Experts of a small language model.
Size: 12 layers, vocabulary 16384.
Experts: 128 experts in each of 12 layers, 8 picks a token, a sigmoid router.
Below are experts of layer 8 (counted from 0) of a mixture-of-experts language model. Rows are named router (the router's row for the expert), up (a neuron's input weights, with its number) and show model dimensions 288-383. Each number is 128 + 24 x the weight over its row's rms, rounded and kept within 0 to 255. Numbers have three digits each.
After each expert's rows: a language model's description of what the expert responds to. This comes from a sample of Wikipedia text that the model never trained on.

# expert 28
router:148167127097131120113158149112145133162130100115159124132117127157120143161147162088156154147144105088131106114144129098122166101107161108099150149136151115107096144133110136106141121120112116162097140118144103141140118124133103116087158114131112147121152110147097115122143101117099151132
up0:123134108111149136146114140095094121124151162163113096123166142134146114078113105160116101138164115136125169163130098190120103165144095069164139168130115104135162105096100132161086117101129122126155123095103130108119139134158143130105149122145127145121109107119131160113095154169113091110
up1:148138120102121129121130134093106095089153135103147166130117150125172150104117093129113118138116138155125113118120143178184073125098076101139113134123102130118137106139131117116075125069121117133105164140133122130155105140116127165159106124163137095166140126129132120151135105120100107119
up2:127107106106137151113144109088130084165120121125113100144145137082160147113133112127143123146148163120110135127133104118085122166139063129170114141113108154134106150108122063122108122141127121077132114110091150084165130172136131141109129134146119141101096121120139160129111110107093162114
up3:121131134107171170119123144109122115105136123160159132105139126144165162106089135171171116141148116138184147138121118133122129147121101110116139120137094081106119121145127094123152131120103093144123130110126114112130153177131138159110140121117110104046085103082151136149108140131118108141
up4:119113134127144149166114097134118144102120104131109119080128066168098139128165133125151110146134140118121103169124121145127116157165164132132118076150094163139156196088170110120142121080133143163111135109103086112119126116112133123144156095123108083107125174124125130102106121164159144099
up5:173126139125137136145095185110093057157097128122124096162150132114180133113076130165140124162128154115158131159110161149109114148108121158097152155083148114133170130136160106146081101138126139100118121133107133136131116149107159167099131131117128139144104144110119190135106128112085154118
up6:127109137120160092103151147118136110130090148143132086117150141116183147078079091100131162156101119144118142128172138149174097078133132139163140133108097116161105103134201091129131151082105140109178138142116100123140125134109144113157109158123134121088112155131160136110134118115134114146
up7:133109144116104103112129139113117116117162121210126145090163103101124105117106102101144170125086125132153112126146172147107132129111139126135129103133158127130163125128130124144133144123104137133140125111113087104105154126134116134125085077088131151134129143138116094049100137141178158143
up8:089134134141124140104131116116104136138092102188145141130146138160121147092162061144115171107133149146125192178112192108156122143111130118128157117140131139144139084140149111119127124106150080121129140103125133119102128136128168121125172147090123159169095149098090095134101076123138089148
up9:144171164161171103168203118136129151127133147182157124195133146129160159098134133106135139135133156122122150134141126178120082133145098117119182131151110084131129143161151093135123129114137135157135133096121081129132148157121172128143113129102113099120126069124129135115173094144151124129
up10:120104090107108118152156155162137079128122098145113150141111094139151103122139064153122110174154149174125158117114195161101102145083117114112140125145112142165119133101157101142141145117128130120104122126139114101095081088133139139161143150146130118125130151105096129172138157147143111117
up11:090112128133115173139117126122117086083159101119129134145162148123163113143112093174100130141122107136124116113134113167104100120147116107160138168092115116096130155147115086154119158105146132125129124118091099140131134152160107134155113108123170129134126123099167146133096160098087114102
up12:123134168127127111125143099144102132187118140158100127113117135127116113135169066163118148149110158151110102133137110140159146127124092137107102151106129137148102115127150173131092191104132123092134131129173118134070091174117128175159160130147107135158120119130125133114123149124124092150
up13:094160123127117090138108159144105133155124146169137110122148107099120120135081093112122138144113101104101166139102142110116119113101107134154134126113115117112149084158159147123139090102117138083156140113183110110106150116121168179138028094192139079121118101115139142114082143126110160164
up14:119117115126037110151156119097126136162110135149130129126149130066161148131149128129103106154120163093144131136105113137096080145127170076138115145107104117119133129119119107115134127123137152114145158159110127087104126154128162108126098100123148135171128144087097098114123181112090126116
up15:131092146130130129093121180158088142110115143081131131099119085107127113130085132141130149121134166127157137144125159091108132099152134161104169146134115114142149122086146121103145145111078177176161139154156148123161111115112125123143156156184122134132140109122099117061133128129131123102
up16:128158185138120147120121077151077124164116121152095130149133127097139121154136123155136189134161144105124102141185141173114129146124100099157111108144138126121117150131141108182124084136112133130137081129135115105104056170112145169141124084114127147145096148128145120145098100146151123134
up17:133118145120115149135111103111102140093115108127145120119152101129135142110118108122140088124183148129134174131141126089098115135127106103166164107130099127122179148117153115160100147113150122141141077062100150131128144108091093151164119156144129118140125111154112149168122125107164218116
up18:089109112115142103132175138115118104105146109117110156127141111103112122166119125115135135117118133127171131139109134118171090132080094110178154132108110125141098126098164076100094123115148149094168136140113141133106134167164193152132106151101151071126121110098117090119136129129131109122
up19:125120124081169090141120161108161091082115143159120148127125114122092096126105134114128106104097183168128065131090129129138118169148126123100102132139093100144127150157148141109103138114130124154131107121144180177121098114178145136149091160051147130174146101133162118131108184141141108147
up20:125122123126121144137073148057131118165134180160107100117117110099140187122124068130110145114151113107122112103154127141156121138118116163162115138135110134119152125132147114136121120156113098137123145125114132141156139130124132163142098120116102114131142112086126124143117120156152131086
up21:088090123110167117119116086103140131109162145166112142152135098091149103121134120154153127130167132134145109115100092132125126143127083117104141120075111148128129129153122113130089147096137176139106139145140135119123123095123162133169094121148133102126138109159145131129088139142117072134
What it handles: Place prepositions, regions

# expert 39
router:158132116089119123146137121151159145151123110107105141118086179143121127190154127096150161128165108102120104111125106102119140109099144112114140122143154160102079123138105158148152093129162123175127100142134120157146127129146115117097151127168128108150149162123107141146148114098095135140
up0:111138114126115134130110154154071129104136163161133143151134146114162101124142095142123119125136121145102204140129108174119125166123144116188125136118128119114124077074114143133083129118083088128150117101113113120107125175151113148099133112141131144134099095109105162116113150156098097094
up1:171144167103134129142152130110121131128133128149166129131121139159141142115144123137154150147144168146117141125144130155123103131090086137142123109117109102110133114127145136142083100085158096122133170179106109140112128136106117164118101114156138095186125151104135175163124136109128097109
up2:132091136110133146127152125102157086144150137129103082157139145123142106140155126136160124137157157121123126124118133109103116149147076134164135141133104134101108141119072082141143119120144122088137129120124173126128127173117127162131122139173125147092122170108137151132100132120090141099
up3:123096169143140116126127147108141047104140157149182144119114122136130107128111103153146146137149123149153170150132121135126129119144101136125125105130121073107118166113126119147152127172150088150101120138108105146068167177103161139127099108145097122129100091123142107114134121135115136140
up4:113113124164148129150106164124102127119125103149124116101120059178134121083181114140135161151196148104097113159153116126115078147167125149141126085095108093130130150091125102087094122110112124160135129094106152126101097126122151137149129112111116134115088152170139122086062130134134089090
up5:152145123091154128127104204116099091126120143162140090146105132110197123141121147140137109157131131119117114178121139139061141163120127109058156155114125138111149140126149114139110118159158135082119111128124148123081100117124136114150114131118131118135107138150129136159104089133111159119
up6:125108139120157090101151149119133108129091149145130085119147142118184146078076092101129162155103119144119143126170140150175095078133131140163139135111098114162101104136203091128132151080102141110178138141117102123141124131108143112157109159123135120088109156131159134109134118115135115148
up7:155130134068122108122066103138118109096148115192125152141140084106118116166079102119127137113112090133127129130132134125114165151115144133120131129142146142127104133127120134149099089115119111123150111096102114142113138131146124135114123161140128125151167123167123114066172118135169148125
up8:116105125109172144137159122110116130132115145171094151141112115152088177091166067125105146149142128157139145157118184115136135122122104133143115153120121150135119103142162101127122135088153100115101117108107167116096112152135141130114151137131136156132103157100103123123105117123112114176
up9:147142140139160122149182138128095157092116144182155127135148125134177126107156090165105205140086154152137136127146119130157114118114089136103125151097118109156107102099153105118127130133160111112169152127149098094119119132160169143153116118113145111177144112118125129114140142109160082093
up10:122101092103106118151156156165140086130117091145113146144107096142153110128132064156118111179152149172126162121109194158107097146086120118119135122151110141169119129100154104137141144121130130124106123124138121101092087088131140136163139153141138126130134143102093136170140157141145101117
up11:099107146146118165129127135104093068120153124131133110155152143151175109151126096173117174144134133136119150110133105157098094119144116096137133181102111131117137163120135080138139139115145120127127113123113105133114138152137091155171103108126180141143143097070175136102100153118113120125
up12:086123135134119160143149106126107129173108165151100111108130111118125149121134076151145101142121155150161099160141144141133170163158122103127099139072131120158111095144191153132125141095112131118135127123123123102073113116123150148168147130147141149132102098140162130126095153133160103140
up13:114119103103084139121103139091122131158134116171149110096152143123117154147118114170158105127147116165117146160118128100136160112138137140117116110140120132100191140140164127155072093111092163102100148105149150103126160129125132164101059102210116112137136097102127125123111146111138159150
up14:123117148136078126160143147110136134174136189130130115116136123071115114143159158098108106127142149109159116107125113130106075149121121075112111133128096142105133119111145105141172113129119190089135128172056144146082121117141174130154103109142116119146113176115094093130108132104135093138
up15:121095124142166102120127147167120143110115166125117145095092119113154085145124122145135115167131155108152160137108144140099156099125162126091108144146114156111135120105150085077112107099112140122147138184121130108120102096141078144147122162129090115136144121161115103067087157151155152102
up16:139157165180119134093120117134107133159146122109121102123114119103148140152161130132094137132158134135132099122102173154137094131085051102163146081163106118119121149134138097204132083118123136106141102146108136155130108150130139169148133093121138138132074174138135148117088142140150164125
up17:136115144113117150145103105115106145097119104125137131109154109140136122122112108143141082119176145138132164162138144082099105124133102100166163118123100122126183150111161105139101135114153120130146084070106138126122146101080091139170125136144137100133125107147112156155109126106158211118
up18:095102094133137107122161150111111095091135116123105142122143143102128112140119118121131143114114124136160130153137128116182111129067081132178157153103120137127105121104170083116094111129135141116153146128089146134132146187159190169134120149099131069122111110115150074125118124088147130138
up19:117139145111156117139147210172117111100106129154101137131129149088141125125128124127130133134094159139137084133120166156114127118157111098114134127111109121146120109155106125099099121117131147139101115104120151157078083123198127162129124173100128101167146117150142141127112133156106147133
up20:159076102130128164125087153091150150131128147170128147141108121110125184102137081142149109118167100124125135105162127151147118151107105189165119127132127126113132122152131109134093141135130105139140131127102145119147142127124131154133095129130106127143155122103125138139097112198142151102
up21:094105156120172112134114140121149113135174129150140133134125106112162092147139125144139172137154141122140142122116131136143127136128106119083126162085126156113127107119127087114093115107151169134124093129141131132124090109129152104147118120147118110134148127169159133138082110119112064126
What it handles: Predicate verbs, table cells

# expert 47
router:145124119116110142131174112162170166178138133105154095147109132158106103159141161116154149100155096124120093122140127099107153103108155126102154152139158136092120118141090155114158118127154095151111114133163105135154151110145106110098122122149111114109161157164088104146164116127106163133
up3:119129147091165152100145178116118136136087101130154131098113111124160104147127089145092136133162143134158131141127142129114124126150098113155122154125108083118110183097116119148155099132112066130149119104113128095134129177126109148137104144133106096113128122111154110155105139121108134132
up4:122114128139116161134106111122122126109118142162123129062113117169149138082162099131130135165165155108115123155133127141133075181151119137166126059125103128146152179063156097102107141125157125147130148121129134126092080114134146150154151126077116109128090133167129129092075128123160114081
up5:138131163118117084126089167160120057091096143142165100110143151113174127142120118162138114154126156164114140146126154161114111119138169132118133171102125122139158109153172135137136107134143131096140087123119133134099138134097128158154085132069144146145102109128120130130108095116150119068
up6:127110134122158091102149149121136111131089147142133089121148142118185149078079090100129159159102119147118142127171138147173097079133130140163142135110098114162105101135202091130132152081107142111176138142114101124138125134111144115155108158124131121089112156133155135112136118116135116148
up7:128116156122118159128090138124127125129169112205131124130182089104139098136086102102124125105169107132151097119148115096137119130092135102135126166102129098126137086155105117174129123106122117153173122101126126122134099170112132130120096125138133133123151127156106147049144106087137146154
up8:117100153177180130124166128097101141116088098142106113106153174143120138071154091123098178120116111141135161148117163090124113098158112119127104139135132162132131111146164142107111143129147085118107077123121143107113116108129108180165132108138128136170129110135115145121109106139139103157
up9:123127168130170100124171128120129157071119161159144120150097119090149110099130096125129168122111168165160123134101148138146122115123094147135167133094105093111111139118135129142108093153182083142136136149136128132073116131142113135162135134107134102097133120120149103134135166152150143123
up10:122106086105104116154157156161138078130123098142117149139110098144151101120135065153122110172151147170131160123115195161106102144083119114114138127151113143170125131100155103144144148117130131118106121124134115103094080081135137138170141144151130118123131144101094131167136160146143107118
up11:088116129132109143119108109135100064078154097135152123137158135105175117135103102171101144133118118137135117120123125150095101111129114102145139160096115141088136152137118089162127147117141142111117121110092108146121144131125115148138112115126154134137117113123175157136075148109101102122
up12:074139184116087156101144137149130095176120103129106146112108145149128104130145063154115112110112156170140107189112109122128148163117113117100117143126102115116111097120165162157122141104140133127125135148125123134067117140114115160180136143133154137165106128124116136157135169075101120120
up13:140100092091125103132144130134104129155133133147116116068163126101139169144125115069147130127139117156136153151102123140117104087123138079127154094129114138099182074127160153139107143102133149116118134105150123107141187123113132149140082102162105116132112099164165138100125124114136169129
up14:091128129123082111126132134111138137158131137101122126078127122074181145157136126128134103164125147096171118153133150120087087142111115099170109131140121142126123131157150097111121137123127155080113158167114149117154118119141182125183070147139162119139120168120112122118133165107122092106
up15:121102112142121143114085153107119136086142147085135160090111138122160125132084142137140125135148156130150149143128162157105137139128134145092126140162126144173150126123124088125122159073092169136144122134106105123121111130131126143152114148142159143133116133124123157022142138127145126108
up16:134159163163108125092105109119083112170117107156125128109129108065151134163144095166150174143165158135150115142147122166119102149130067074148144085149119141107123129152153099174124110127124128126128084125111129130113083150121160185156129106123148127171134133125168120112090092132153136137
up17:126146123130105151137090116101130159126113105133118117139133102120110132123099103127130091142187180152131162143119154079120124129120094105142175126123118134134174124114138102188109120128112128130132105080099112145102162105097119143165074131137098106161104105179092133143123126097122186084
up18:090092097131141105119171136105109100101141115122115148132155143106127115142126123138131155125114127131156121143123128124169099134067086129176149148114117150130118133102171072110090117125146147090168140134104143122128139189167171159129109134097141076125118119104146069130130136100120133132
up19:108119094121125109080136137157138103098106115131062122115140126102147137130150150152137116133051134159129098167100132119130153163150120147098132167119101141140128122123147150125090171084129170154133112123125130142109076085152149140111096164101174125179117070149134096148127148119138105144
up20:150106112128110162128101161074156145159153153162089112140094120109134160117119091120144118153152109116144120114146138175169132144108098171150126169143113131109153134141147116135089134137127108137117166136123145158144126129130110161128094148124105106133143128080104147129123103192140129094
up21:106118130115138115166131112111136140111149145132087162128145096080142097117123149093138124059173126168101091143112100106115117127117094135113139129107112130121152152157166121151124115094123143127121121172140101089137123147114151145171133106152123103176170134140156089147097137120146086140
up22:133189107104097122117154149124092138135141127129147145180120168110105115081133098167143130130168146168107122152155140105110115174118131141150163135124127146076126147186136126119105131125162128115118100136147161105138127141173153115133099125105098113151111128136130145124138126147111134107
up23:117101145159102130126117169118136109138095138166147083125116105130082157119093150131104135121133152132105127085093127146156137139145111114142099155124127126145136079160096108121115124146150135098122135122106089105121145116142123093157137161127100055111118145117149103128148122123090132142
up24:146151131190149125152168116135133120141164140148124143134156098149156146137172153109113093147138134166135154170120160153130060114181120157101115165141130124127097115103124095161114109140137147143153169117115072103078137129151126183136120093128099117174110129128106171165114115145164116148
What it handles: Punctuation and cell separators

# expert 38
router:155159123127102129125167139130167143124157111080122131145109139162112152160149144128132123115117111111122107100144103141130160115108157122121108141156177115127094118155105143119128103137156120151123094154166115132162125072143095091113139142170097138123158144157065087129131139124066125172
up13:106108114133107104128113139114087126141122140164141082077155124099111138128074107143118122122151108141144165160089142103121139107130093146132110110141123107106172131141174107139095137110111142090126145082155137107143163125114104147124070099171120104124108089139141141092108151126143147165
up14:112129173123084144155113148097125142124144141131095146087116130093115135132120146146114108108156145092143123103125133151099103142093120062126110140134117136148132115128141121119117160122126135083141119133124121120106141107159174119130109144160130100144117134120136115133136145113149120128
up15:084103153140147103126176115138123128104126150109150132096152109127148128148153142147097121142095144153131155143125172116118125129113128151102124144121123117130134100125158094073122119108144130152168151123115164127143141118162148088159105158129174154121158108154130136021165139126141123089
up16:150160185151126122147126077141104114146171071135114125081160146102113134135122145106110189165138159148117130136153120140134155104147117115129113099187126130110118140162139103197122112137120136109129082123122130122116099138114149145134082105165139123162112158141130161136077137132115167089
up17:131111126110116144155116107112121148086111113114141113116141094140116135132117102128137097100159146130137159146124143086101109136134103080177155108137098141128184158111156103164097142125136123141155087071097143140132137104095102143162122138148128084143106116152104152170113131104170193113
up18:086093094142146105123162146102114094091141116130122151140136142098131116133122123122124145118135129129165121139147132136168117125068097140166154139091124149124127129101162075105089114124132124103153147146098152133129143203164174162126121125103127057119101119117152072130131124085139124125
up19:120068161079143086139135147138126114109100132173078133137143132084125149137138111163125143143123164176083109131112151217107149165145116118147099104122115121131103123140116129117072149126122118150132117117113139143131101121180150101139150147131138091166132110152135093146105149135095112136
up20:138117110114102171119107158083155144151142145167109098129104127122155172124111082125131107144142105101149119120150127164178122145105094174151121166167113138099159115145134110131110130144122099144124168119109157161150126139134127164127095151127116110146160124081112145121113104180144157091
up21:141113174113147129102127114146139153083168097191131127124166108149132088149117131138151110145150143165104135111110126123145155093114121134129130135081107087160135123164126148129096134121118170179131100136127141130142130058120142116161096103115137138133185129166159147130102138122106101146
up22:169159123119119078140117161121107150159096094140102132175113128080124100116145064158126146133119124184121126135155132090118122178146074146102138126143129135116154131139139077147100145118144136138074095138175177117153128119117168134135112138111125149162155140074151101115123101131121150087
up23:142111156154129099098102135120138105100114160153109062137123115080105167114094131125098112162121153137120131096108124138149151162129098114134131140148108073156151117147131115109129105135157136095122148129121058093126154120146143121115109163100155083110125124131167128137164130129137090132
up24:119163138166161120109123096133135134135180152132161145145165127125126129139151094104103119118099169133113105162144129168089086096177127163122149164150118128147089098099122089172106104107136112123177174111125120106095112135159140167124110101144126141125098105140134195178112172113098128169
up25:093111122088112195141112100132138102130170151136112125154195118095124093138150118143151117132108141123119138123107161163120116112118134162139122128137131122174191125110144091104132108093174124096137125100124157104136094134123093102114133106136103115143070107164147106084119155160168101147
up26:141106141127098115101166106108095114154144142124129105131146095113133137142123114176135115143097133148104110161119098164107095114124122156180108145121118147113140100120114090095119158138103140109158112148115133085105080161131117103150100124112114136181123111106108123127146121149099096127
up27:115102118118126138107116098124099117122161110151110136140128129169082140115087133136141135098131150152082127132135119164115084146154109104124117114111115125126081096125170174109104103109127133081128152125159120129118111167139117080130103110136153108149125116143156146121098151088138146085
up28:127093130107153153180112130135100065099119147108102132113119147107170130125119106110116154076079139111124120176168147120123108124159116090114106118082119125114115122108144139160149097179141104131099153160130119106151120124146132144135122120122160116126131112153158132160097135104147092171
up29:127118135131134202095125130130139129125161109163172186093129094101150112139176122131145177128130130161158126135146119131092112161124090137099150138086115141150125129128161048151149144142160098136148130089124120091119123127137168130148211094122180160123105118152109121135141098154153144111
up30:138107139132085126170102139149102124141170161134134138084151122148164141097120108103130125122153141133110132128131152127137141102090100116127146114137135164132082169131141103135111159180116120127125139124143144095106101161140143114125120156099159104141136106098110101121118117181118154160
up31:111105166113154131127134125141145143132104166126121180093137137060115127180127093125172129121144160096141110116167105139123101089117106110123137142146113134112112109166140117136166129203158152152107141138115132084095138132094145131116148141162134177148153104128133190093186113110135100146
up32:107114105156077108143163141119143154126085152166137114157153143064105152077106099089110147113167144154172164164165096155094145134127156127137128135120078128147116142143186127129108107143107126096128134108083132148128137116122113137162121142123119101129084102119170114143172128098160133133
up33:149137109128124118126140085131153057119151107169162125105166126134146129122124120131067127117119134142110141175129106107128143138142100125128132142159120138125125119090138102123137119120144102151129165171142120111135122125108088106168103131157129111113120138145133130118124107126132084086
up34:126083117132180141111121133143118098118119121130127121126174124099140097124149082152125100148160155133152133125126131133126119126155080176150120129110115118165137185141145094125097138168157162174120111112078148108155136129115148116127146132099118128137097158146126137147119142157136089092
What it handles: Creative-work vocabulary

# expert 9
router:146116112098105139116154151135159151154170123102172100150099170150103109133153165105165163122115102100144104095123122107111152095106164114125161115161158125115114105146111143154166094100163108133111077145145087139158165085129114108114151123154101115123160156139101105140149104118071126146
up3:127142125090130126118141164112096090130107149150161150106140116147132121114102101157144127157133115147160182126129130159118123101147100150120101129151105077106138135135153128140138099138120106120161121110106112120101154197154171129139149123125092096124106117102144147122124139103137115148
up4:105141140142120136144121134104102109122134154171121098068127089149153142106168117138149124155168163114112104186136121116142111156141123142147124084124110149161140178054167095104105124125135107145106153119116142142085067125124139146167168100100125111121081168141164117105086156121158131094
up5:109131147131123109159104155109094071107151123174143081158142107130161151084132105153151113159163136174123154156146155127123145154144129129093156148107121097112141110130170104172091124144116158112125119090079145127098107136099147155142116123100122106139103104110128139176108103150144180107
up6:126110137120159091101150148120135110130090149142132087117148142118184146080079090101130162157103119144119143126171139149173097078132129139163141133109098116163104102135202090128128150081104141109179137141116101124142124136109144113157109158122134120088113158132158136109135119115136113149
up7:116098134090140120076111143118131156123151114157105115104141109106114068160113097094138138144117117104134121133122147095125165124096136160105143135126135143115144127121088132147102152092133113135136116132078116079085135138140145134133107118152107130157152137182098120089127123112141096162
up8:103084143103183123120147116149120120140135126149092131137143122152122168080177097131129185125137153151120157185121138112158140107115119149114108129104119151128131128159143124124105139090141143137100113099120181129105089156087114148130154124130093136146118160095116135124110137123147128165
up9:133130147139162114116190145124117120101131115144140168158137123119145115120121081116111177119093103186143156125105119120155107164120087174140149151112099072110090135137157114126126136128143105128158145137154089108098158123147152142150106160115187111148109133079108112127143102137120138120
up10:142120105112107124146159160161142072125124089154115144128114085148159113127133060156125112161152141164131161122116190158098094147082126118114133130152107135155133147104162108158145128120124133113107116119146118110108100088116133144176139138148138119122140139109082123172142151138137097124
up11:090106137136120146129125120122120078111163094117139137129181151108158109144107109156099139122126132136110113094124114164081106119123124098139159169118112145086144160119128102164131125116145144122126116100097112144132132122121128148152121100122169140151125108086162125116071156123107122125
up12:066130124126125147146143106119148129182101148151144086154098124158127091141132083156128129148141162159114109140130154123147151122154105142104117130096108168159119134133148148107122141150149157085103112125125171113102120163131136185143126130129164144132112140140189135133111170109140134146
up13:113077086123117134167128136122108144129111138142131129053143131089105167131095135127113129124170115148130153142082143113137142123136117113130135103160092105115183117154161142150099146111116160127093122071153139105134151110077119164103068113168110102135114109137135126099110156141124166130
up14:110143153131108135107110117138111146133154164133108121121103129086143148112165146134105071131097166090146143085106126117129080130102133070111120158135096110139120095149118116123133140122133187076147172166096106118104135117154176134131115114100126118144133160129111117115116172101129112110
up15:132104130145121130121140142164114138113136138101141152085143103075101102136098113100144082177095154136137156125131162128114148093119109122057129160136137131151153108094127111127164167088124128148170155157133114100107155103158138122124138158112135105135134113152125139066108109157139140110
up16:151159179138135112114110107108102108139152146171107117131151143081152160143144128169147161154171164130131127141158122166142092138128078095137138066179117129108127130152151101165134110148120118118124101139138116131126074147095161177133114121113161118155118172129166131120111126150148134128
up17:129125145140123123139106089090094145106120117123149113108143100125125116120122093146113090138182171155117176147126132090091136135092098134171182140122100124134164114127143106156103130152142120129143085097090116102114136113087104158181132169149125107132107126163108162175105112112155192123
up18:082098114122126098110161140122101100108145105123094134110144154105153130142118116117135136106117124123142118149106119102149108125070111100172136147126125115134099129117170073104106107119135125113138123154104167121121146174154176174139109151089126087134108124104157081122119140099138111137
up19:120138101074137108118179129148125111097094119184116133111124136100141076166127113136143109126098175169091115139113125151154114170173118128097132141132085081125156124172148115125074173119132129151157097115107144148152109125175136163152096151114158110175133098153140121127114155129129133145
up20:146112104126113164102091174097157142163150153181133107128121106111133155120077100115131123152142108109156127091156124147157114135101086167132117125138109121096163116122133100116096142124133127149121158142102140143156128121131109161139084127128109110139153115105138132127120083174151146102
up21:132121160121150130138149133148157153101138139150135141158142102092146087123163114092131136117130125083144139123114139115100113138157119097107123134086128152134154144161144130161135143064187148133112118148154138154106112130110159164140082097126120110141114149163158145123109128086134086132
up22:169139099135149107073113169119070154140092111138119117147137142051147111078171095152155137117117150183084147144161125071107130152126089133121111115162120143097130123122156115159097133135118112124074082156152169098098132097127173107147105145101112122183133098151123115112101126137115152128
up23:106113136159129105108111137118136100084104171154121058129154119070096156123116145159103129169133142166160124104107118129153162165145111110123115123136105094142154113148147118113125129153141144108112123117117106123110134108167127114142131144110130076118103137102152109108147155129126108145
up24:142155161156158136153135117154090154179152134134139136137175090095141132148160093110137094158144130132145148145146180162110096133152151101120131171157107148118103085097124107149127110131157118153146167146094086123089118113182113151087136119102115143141105085095113178137113139109110166141
What it handles: Coordinating connectives

# expert 58
router:161149109101116116111139102119146155167123111108098137122111137157108139163133126098133183146155113103127129084114129106139146101110163108093140155163169100099104097126106136087143087131146128164107125161169110154149131126172069089105161130148124087122143140147091099153153154102123142137
up13:109132095146127083130093148085066122167101171152104110075135147098133144121080117157120138121175144187129140136091092107148104104133127078132143122116125093105127099130168098159111093126127150123111129124151151121134130114144098143153124073182136109148095084144118116136102152137127153135
up14:109126147140073131134132159096148141159151152137130128105130109097138147142163114145154074129124161116098114123141141122088080164113100081157089134136124108126126116098112106149105125131158159096146123150080142110124126128157206106151088108131134121146119149099121102098118148142098111137
up15:126111146081150123113107104145121162133145118110108154085105120118161114148066094145111158142138168112194195080121123153145092103123136147119165141159120122151153125125121088136106163107092152137166157170122153108150134114136128132133111130153157124186134103139149128068152128107139111136
up16:125141160125101117121106088085093134151133107149103118102132113054130138169142119176159156152172151126141106126154122166137120120123079096170163061146109128129120134150163104160153103157130112118135095138122126136102092146124160173146144119130156114167110123141159159112080114119140137121
up17:143121145126109148128116111103109139107121103127143117115158100125130146120102103128132107113173158142135168153150142081102123148128098105157155102128114130126200154123155103137089131123139109133136089073109134120123155108101080138159143148167108093129130111155123146161120123107161208126
up18:100101092145141095127170140104101095106137103128127144117153145096128128142127122111138145115120127129163133137133117138167105142074090132175154133093121137118118128104154084092081105124126125100158133133100152122129150204162192158134123139094122070138111125110158069121131129073132134128
up19:153124119117167092112121113121168121089124139142096131109126099134141145134121131139130141155094149146151118149112125165159156119135095148118126162120128088124132117137157139114084126158076185135143129176100148145153077127158171121151137145130154135208146119152124147128118156086146109146
up20:127136083104125176103122173103127161135113136118097117126140108076122170145093093146097099130147150122116092090150158148167097112117109146144166160126096112075159135129145113137103123120116133152111150172130141158145113117104121152114121157133136114139144099100108137102134137123140135085
up21:100115095121093123080137137191142134090161111200147134122122104149104098129139107171172180127155133178094109163135131121116113107160136115131117132099123165135110131147115120121113100072144151147111121126130147147141134095116142095172098120102161131102123109136176165135107142113152103117
up22:157151118115110113117127156101126167133151129140128122134146129089117116119131089121123169155139136183134165122133118085128128160127099089124146114141115151087156113153153105123090154126182126143072095142127149106122131119092153123146100108105112127169156120113143137124134100151134179098
up23:118101110163092128131114147090144101093080155147100096119151131110110150139116146148124155146144111162146137126107134122143121118135089116108134137127124119124127085151145139069106121106129146154118129129073078097134131100177126133111119182125144077140109135100137155126132150137150144130
up24:120155164180137108113114116127114134161164140145171087160123079091088134128140122139108113121123166115126122131148166176140078087156089145107126127164117126107119111090108121175136110139124146142147152142114132116089129106160121158096156072160143175176117124127144166183095156174104125182
up25:113104151112141168156114115134145128120165172162114125198194100091149131112134094137135125103095139121142128129121145162118088119106136123124117130095118138165122142103133108155136131097171095080093142101130143112095118140148110137122142147133131121143081092174152098046093169132153095122
up26:139086140114125133074135147140129137124121142118070098109123123091130145134142131156145127168086111137116160160115134131111088100105097131182103126091126140128167087131140085103138158189146153123166124192095111095122100188134128126137115123100119098156132130135116142125143176104164142133
up27:131119135149113142139103125081130127097184126168120139149146143172103132119081155141148149086156138121112118133134112193104106167168124105144114089127140129167093129133144158095142140116118101098130099124142144123131072155104112110138099135152140140135115116102133139108121151120128113105
up28:119104120115110150138132138129108041152134134134108098126155111166143161132114116076077112107110177132111138157150137109111086192121114096118152141146110088103123136105126120112091154141152126144106118159114124097150128156128149152150121136142123120136112136114154096126129122115111077127
up29:140127153128134177092128146131137115139145115149156172104121097099177132150164121152153173120134119142137134155142134136098100146118104142110146123098117176151128139132153059148161146138145103129156121091114127107112110098135193146149189098155162163134119126165114138137155109163150165105
up30:113145175144115116132108135151117130127137127158135105150138131125175105102094117061098130131177153127100124128099157109105142100116118143115115151141109145127140135143130086096106152134129150138153153128164133056106133157134126103116102169105138129129129109103132178097129115177101114134
up31:111123154121115107108124125120122128147146163114120128106100110067141128146138126145128111121129153115121120124145086181113130131094108122103149109123122136125153132158150155139127114169144134145123143126106123097101131139099104161116166141153136148157150066162123177126196115165121068157
up32:111108085163131098146158135145115139139132154138128160154129109095155118106149127116088149140126144155135130154143131143101121155119161108119101108156121146136073149134150113118126154098105118188154127118107084130120082143126136191152164125148123135119122099133124127137129136093169106125
up33:162176116103109121123141137146128084163136100143176105084157076106140114125126126135118142099123138105107186148135118122140119166159148133117172152171125093169111098093153069117142122134165111115111129167122145130146135081125114108145101138141132098106109134134092146101134104141146097107
up34:137090133121168124110124137142121112111111100149128129139157114117125110107159093164130119148165124141128115108154141147122106127154102177158141141113120118154140177143137083132100167152144148169112128123080135129140159130126152123116143114103140107156116165139129144134114132169134085105
What it handles: Noun suffixes